Weights of a small mixture-of-experts language model, trained from scratch on English Wikipedia.
Size: 9 layers, width 160.
Experts: 32 experts in each of 4 layers, 32 SwiGLU neurons an expert, 4 picks a token.
Below are experts of layer 5 (counted from 0) of a mixture-of-experts language model. Rows are named router (the router's row for the expert), gate (a neuron's input weights, with its number), up (a neuron's input weights, with its number), down (a neuron's output weights, with its number) and show model dimensions 0-79. Each number is 200 + 40 x the weight over its row's rms, rounded and kept within 0 to 999.
After each expert's rows: a language model's description of what the expert responds to. This comes from a sample of Wikipedia text that the model never trained on.

# expert 5
router,253,193,264,248,209,236,187,229,211,266,283,264,153,234,206,171,201,205,157,202,170,222,197,202,186,183,199,140,251,251,201,190,160,168,179,214,178,202,246,169,254,229,176,172,169,211,195,226,203,154,233,265,230,239,320,214,234,260,217,227,267,223,126,165,197,241,203,178,184,127,186,147,245,190,284,206,146,248,204,188
gate0,166,232,253,235,211,182,213,213,179,186,258,246,131,194,182,229,136,370,211,245,94,218,193,186,174,213,208,219,186,199,275,226,240,236,202,201,206,211,168,214,198,173,212,187,198,122,224,206,171,202,180,115,207,256,226,202,150,237,238,243,206,178,165,189,162,232,235,187,149,223,241,214,240,239,242,181,302,232,173,231
up0,210,243,189,261,204,181,159,159,152,225,239,200,237,194,273,194,250,190,126,228,170,238,140,133,210,236,228,219,164,227,200,281,251,228,188,164,161,224,226,144,221,230,161,233,201,204,232,290,150,151,104,184,185,194,127,185,227,224,230,143,173,216,261,171,218,239,164,232,177,195,223,271,290,212,169,223,197,180,161,245
down0,174,201,153,146,142,220,158,201,204,279,208,176,212,220,144,199,241,126,116,233,178,191,144,199,211,194,219,179,185,233,192,277,205,205,154,222,282,234,215,260,181,196,117,158,148,210,195,222,162,265,209,178,195,167,241,218,264,203,269,157,209,200,217,211,223,188,177,225,146,119,218,194,245,248,252,173,180,217,211,221
What it handles: Sentence and list punctuation. Periods, commas, colons and dashes ending sentences or list fields, especially the colon after infobox labels like Length:, Launched:, Identification:.

# expert 1
router,266,266,215,209,195,175,246,247,282,171,202,255,168,145,139,213,156,195,168,179,160,199,204,212,249,182,227,198,179,231,197,208,139,152,197,308,274,178,232,191,195,220,192,170,176,195,100,254,212,199,216,230,208,204,296,141,205,188,160,217,219,207,196,192,200,200,255,173,233,219,220,273,170,140,244,175,179,215,217,170
gate0,269,215,163,238,204,211,180,198,267,200,191,205,245,218,220,270,205,204,158,163,189,167,256,196,219,258,168,133,187,198,237,210,200,164,162,218,307,251,237,272,228,195,203,203,232,203,167,160,190,187,261,299,183,229,156,167,294,175,213,232,259,159,207,155,172,210,254,186,248,171,172,149,178,200,162,233,173,207,267,215
up0,217,236,192,169,216,196,224,125,212,141,210,242,188,206,263,227,229,172,240,182,249,227,209,214,146,166,153,191,225,195,153,221,239,150,209,238,220,249,161,222,175,199,189,219,212,202,181,184,177,163,228,182,218,201,214,121,225,180,289,192,200,257,143,198,126,206,227,278,176,190,181,195,231,71,151,163,261,170,204,188
down0,195,230,134,219,248,245,217,208,195,195,227,273,221,269,205,180,218,264,172,157,238,294,171,260,183,111,244,213,166,247,213,210,159,133,164,218,235,259,145,223,158,185,234,180,143,229,202,187,215,200,149,249,209,189,169,211,186,161,179,237,201,180,146,162,233,187,283,114,206,187,195,187,196,185,200,153,180,206,215,156
What it handles: Units and table numbers. Measurement units and numeric cells in tables and infoboxes, such as ft in track gauge, km, kg, %, 0 scores.

# expert 27
router,247,213,253,220,186,179,178,218,190,281,228,207,157,202,129,144,247,129,250,248,179,158,231,241,168,145,172,197,215,189,189,249,245,178,202,235,296,237,175,127,222,201,220,253,233,167,170,168,187,187,232,182,188,243,247,225,212,237,179,241,186,220,101,198,186,208,188,146,121,161,246,157,225,183,248,251,191,194,218,255
gate8,259,123,203,148,204,232,237,210,186,244,245,182,150,143,211,276,229,200,173,244,159,193,173,171,144,195,193,146,234,248,213,196,200,227,204,131,169,190,169,190,139,201,251,222,206,163,197,197,204,165,163,221,202,167,216,252,235,168,158,207,189,239,188,226,263,207,218,226,174,205,168,208,237,174,193,223,244,201,182,183
up8,193,245,170,239,175,195,204,192,125,285,136,164,276,301,230,213,190,166,260,244,239,168,301,220,209,280,164,249,115,205,282,181,210,194,217,199,198,148,198,232,222,259,180,190,183,211,204,256,201,246,141,205,216,247,194,189,189,161,201,231,186,216,211,177,131,185,216,196,77,201,142,153,100,187,204,195,195,173,162,211
down8,192,156,200,206,204,161,233,205,223,98,170,198,213,205,202,207,222,161,273,218,137,152,208,255,253,199,168,231,213,115,173,229,210,210,167,195,188,225,241,177,172,229,171,253,261,260,238,229,203,170,185,218,233,227,203,145,178,231,297,192,253,141,173,191,198,188,210,218,162,196,197,168,183,195,230,168,182,271,204,138
What it handles: Prepositions and separators. Prepositions linking noun phrases and table or list separators, such as of, by, from, during, pipes, colons, list dashes.

# expert 7
router,239,180,230,211,248,243,222,235,233,169,176,164,198,203,115,275,196,200,207,204,180,198,163,175,184,207,180,149,217,196,131,234,162,108,221,221,215,233,206,175,219,216,218,174,157,183,201,218,188,228,209,255,182,193,272,82,277,203,193,243,149,210,168,225,282,222,281,212,241,199,240,192,177,156,180,208,233,255,287,169
gate0,286,213,115,183,166,207,161,285,223,173,195,208,251,157,123,226,162,270,230,200,197,166,221,132,217,154,165,301,222,253,223,286,198,177,227,209,147,218,215,242,164,96,222,218,196,125,204,198,183,242,215,283,115,192,223,157,303,219,194,219,226,180,190,189,263,228,199,250,205,163,276,231,248,222,234,252,202,133,164,156
up0,166,236,221,233,240,267,134,147,205,210,264,262,214,210,184,186,170,215,213,207,216,196,294,222,195,169,191,199,157,247,165,223,226,168,169,157,232,198,180,201,115,244,270,198,220,141,204,245,217,204,236,143,195,203,185,199,156,193,172,165,275,240,273,211,167,169,286,192,240,222,226,228,238,205,192,157,148,214,207,276
down0,170,204,245,189,156,248,187,231,236,169,228,181,211,246,194,207,196,351,179,140,213,267,203,174,264,176,234,245,226,197,207,236,288,146,177,164,214,171,208,187,198,214,210,158,192,181,165,191,220,167,271,255,181,276,180,239,215,226,113,195,179,178,209,259,160,211,152,235,151,166,184,240,197,179,232,144,207,317,141,235
What it handles: Digits in long numbers. Digit tokens in years, reference numbers, scores and times, often continuing a longer number, such as 84003483, 21.24, 1973.

# expert 22
router,231,263,190,196,145,128,210,244,185,276,175,206,130,183,186,227,225,206,196,220,208,183,200,216,279,228,267,199,196,241,177,286,195,186,255,262,302,135,194,185,251,222,252,277,206,192,200,163,156,242,139,211,210,173,179,182,174,158,173,182,209,218,158,135,223,210,149,210,214,224,178,217,239,200,283,192,200,279,239,248
gate0,253,191,159,253,266,191,182,241,238,222,251,210,199,259,218,190,198,160,222,172,245,130,99,245,220,168,207,176,213,235,139,227,203,274,215,228,200,181,166,262,224,204,251,214,106,154,221,152,206,238,151,189,98,193,234,161,218,183,172,209,221,204,168,241,151,245,208,205,179,146,285,179,214,257,179,189,227,252,222,176
up0,206,278,189,232,262,210,235,206,222,177,217,184,269,168,80,107,190,204,176,197,215,202,232,187,202,294,244,224,158,204,126,207,194,143,165,149,181,170,181,194,189,242,231,188,179,215,151,183,233,134,247,226,132,171,136,232,146,214,237,204,183,210,223,198,197,213,177,185,200,306,252,241,247,158,178,251,155,181,149,200
down0,234,223,229,166,147,257,115,122,188,242,188,246,183,201,264,233,164,218,169,276,170,278,149,204,197,143,182,187,186,142,197,224,193,204,178,159,150,220,203,205,202,176,254,164,258,196,179,167,219,221,171,217,241,168,210,164,218,228,199,139,272,101,216,152,262,162,189,203,183,253,157,209,294,179,181,215,180,113,291,155
What it handles: Opening brackets and word starts. Opening parentheses and the first piece of a word after a break, such as Under-19, (born, Col(ors), epide(mi)c.

# expert 21
router,230,196,290,232,261,216,212,235,221,261,224,175,204,196,192,236,228,174,145,204,252,211,240,238,212,205,153,155,180,197,135,231,165,183,199,191,202,142,279,174,167,238,237,232,210,139,154,266,244,278,182,245,177,245,224,192,189,162,128,228,174,259,174,118,227,243,290,239,209,184,138,238,229,186,239,157,176,258,173,237
gate0,189,200,210,190,258,137,258,201,205,224,206,200,221,141,146,173,253,136,114,172,225,172,167,245,230,214,209,158,129,211,205,216,174,202,190,239,188,129,186,266,227,266,206,276,249,133,195,191,213,236,230,165,190,179,188,219,264,138,139,257,141,189,196,177,256,135,185,168,238,228,162,184,170,175,176,253,182,247,177,186
up0,208,268,145,274,175,195,204,199,176,243,183,151,110,256,186,199,183,115,160,122,171,186,274,276,203,201,191,210,182,186,225,187,219,183,173,204,252,195,234,217,199,228,132,235,207,225,246,128,230,190,172,234,247,190,267,282,212,173,225,217,335,194,214,168,213,145,183,216,124,188,198,237,201,169,195,176,214,168,178,174
down0,203,146,131,158,169,220,180,209,188,209,153,224,128,247,207,86,212,300,203,229,175,170,229,168,230,156,184,221,160,263,210,106,217,182,186,206,175,262,189,164,227,224,234,203,246,172,196,195,295,234,132,240,206,220,228,159,181,164,205,181,187,195,216,240,179,215,90,227,214,129,231,215,124,162,281,234,171,147,236,172
What it handles: Auxiliaries and taxonomy. Auxiliary verbs and adverbs like has, had, also, -ly, plus word pieces inside Latin taxon names in species infoboxes.

# expert 29
router,266,155,198,230,237,299,235,229,145,213,184,226,228,192,132,228,200,183,202,262,187,156,237,234,155,176,170,169,200,210,163,203,145,130,209,256,205,216,237,211,228,244,183,192,151,149,186,263,221,181,228,254,190,122,254,120,281,262,214,213,250,198,156,149,270,208,319,185,235,160,202,180,197,149,249,262,219,241,286,166
gate0,244,255,228,200,135,120,274,133,223,207,146,229,243,154,134,164,133,202,211,216,226,215,148,203,235,191,213,195,177,268,243,139,217,189,267,140,226,165,196,237,227,196,239,227,217,226,188,179,184,146,176,256,158,218,208,218,188,222,226,217,199,216,278,160,145,168,183,162,250,193,272,227,195,160,182,199,132,166,245,185
up0,170,207,202,153,178,173,249,166,148,217,291,139,212,237,176,238,179,157,221,137,214,192,205,242,148,186,202,224,286,267,189,217,222,239,229,173,234,205,244,237,145,244,141,204,198,242,115,264,192,188,179,184,217,228,147,211,206,229,257,228,228,176,218,195,225,304,270,226,253,121,144,187,254,185,217,134,186,201,170,251
down0,200,207,163,202,198,189,170,289,233,209,264,205,172,265,272,259,260,211,186,194,259,176,238,186,252,253,236,220,254,236,225,178,183,120,242,123,194,225,313,193,230,204,137,208,186,156,219,158,221,156,129,233,221,181,170,197,98,204,107,129,250,177,198,212,176,180,104,268,159,187,160,176,126,205,204,172,132,179,219,236
What it handles: Numbers and hyphens. Standalone numbers in tables and statistics (1, 3, 24) and hyphens in compounds like heritage-listed, deep-seated, ISBN digits, list dashes.

# expert 25
router,255,234,214,190,169,229,163,243,223,185,200,227,119,196,182,226,168,118,192,162,261,160,248,177,184,143,193,163,209,219,108,254,224,148,206,230,227,194,241,152,245,179,183,184,234,188,197,137,179,144,194,204,162,182,224,206,177,248,213,204,187,203,270,282,254,204,203,214,201,183,240,147,277,114,192,215,203,253,213,188
gate0,216,147,189,222,185,198,162,195,130,144,233,194,158,221,195,176,245,172,304,187,184,168,226,176,283,142,119,199,172,205,167,256,242,217,178,252,202,193,263,257,240,205,224,190,247,250,221,175,273,180,209,244,182,134,211,216,243,178,174,185,191,246,222,227,207,188,222,211,165,152,171,241,235,186,238,211,187,238,188,186
up0,154,233,212,124,154,227,207,98,210,199,204,231,114,204,219,143,173,225,177,153,197,191,144,194,198,225,210,135,135,224,241,200,163,256,242,184,185,172,230,194,221,177,240,236,292,165,269,166,162,250,188,130,196,232,206,233,152,171,160,241,178,214,277,271,206,224,174,187,317,173,181,267,177,168,242,174,198,310,179,201
down0,237,141,161,123,187,162,143,181,202,206,150,231,155,171,200,185,267,286,242,195,242,199,215,221,197,260,216,178,199,251,204,161,235,136,188,194,199,203,218,177,275,238,150,230,183,194,198,217,258,255,254,134,271,154,235,195,224,217,157,201,240,194,267,276,172,161,216,205,217,159,209,187,244,177,242,157,176,166,296,219
What it handles: Biographical narrative verbs. Prepositions, months and verbs in past-tense career narratives about a person, such as in, during, was released, on November.

# expert 14
router,268,217,210,271,212,144,193,213,171,272,217,165,159,224,195,200,136,201,102,222,175,163,163,239,243,189,206,133,200,244,215,191,156,210,187,195,255,167,131,188,229,219,194,167,177,168,209,191,183,191,146,224,232,166,306,194,210,248,214,219,210,187,153,134,163,130,211,230,152,150,189,170,245,155,255,171,185,250,211,238
gate0,257,215,253,276,141,187,199,289,215,233,245,220,189,168,235,230,254,218,210,193,229,219,185,260,244,130,161,154,208,138,250,238,253,209,244,205,240,205,163,185,277,196,175,162,226,205,199,176,236,239,189,205,162,186,166,217,231,198,185,214,168,177,118,194,191,211,196,169,197,144,199,172,166,204,192,189,209,167,265,247
up0,179,183,311,182,242,184,254,136,213,251,230,228,175,192,204,234,116,224,177,240,182,234,271,214,189,173,168,148,248,194,217,130,162,293,146,180,164,232,196,208,173,171,132,201,143,222,219,251,274,191,170,241,205,210,207,242,216,217,171,165,203,184,99,288,131,198,210,232,168,194,243,177,227,208,209,199,194,177,200,203
down0,224,179,248,208,171,228,176,172,240,97,228,163,121,145,176,176,145,214,168,230,159,179,215,219,184,259,208,195,194,195,210,250,244,244,216,237,229,187,245,188,161,228,153,203,245,201,172,167,219,214,218,189,170,188,181,162,189,263,236,240,120,166,256,203,137,248,172,245,161,167,248,131,111,181,229,201,141,262,262,196
What it handles: Numeric and heading punctuation. Punctuation within numbers, units and headings: en dashes in scores, opening parentheses before conversions, heading equals signs, abbreviation periods, coordinate primes.

# expert 19
router,310,184,187,194,179,146,206,211,263,228,187,214,174,198,137,151,216,132,192,254,146,162,311,176,213,173,187,115,195,190,196,243,212,212,242,233,153,176,183,204,237,230,306,250,235,208,173,171,191,218,215,224,153,188,183,227,239,223,179,197,154,188,137,233,185,166,246,154,115,276,225,215,208,113,201,233,253,176,248,237
gate8,247,189,190,229,228,159,260,281,262,219,150,238,197,188,127,219,231,214,195,228,193,225,166,164,218,305,160,144,245,204,196,141,206,174,186,166,257,247,165,157,236,177,225,220,163,171,205,239,173,261,245,212,257,249,191,163,211,254,163,163,178,164,213,254,176,230,223,198,198,222,149,219,204,155,163,172,231,261,193,243
up8,145,187,150,220,206,232,272,244,300,222,182,173,206,152,172,133,237,228,202,170,158,146,176,217,191,259,210,136,302,172,176,174,192,187,209,222,166,155,126,175,150,231,244,268,206,212,245,218,254,194,203,249,234,196,170,212,218,269,166,271,223,127,222,213,198,216,209,193,259,178,154,155,225,216,185,144,195,184,241,182
down8,200,223,164,158,187,248,230,164,206,99,216,183,222,174,148,213,141,160,264,216,228,140,210,153,72,237,217,120,260,283,167,203,181,187,232,196,189,151,149,209,241,205,214,169,184,195,242,205,295,132,163,266,233,246,215,253,214,209,209,153,198,117,194,192,165,262,224,164,228,144,188,222,209,165,183,155,224,253,205,193
What it handles: Table separators. Pipe and semicolon cell separators in wiki tables, plus header words such as Team, Result, Nominated, Best.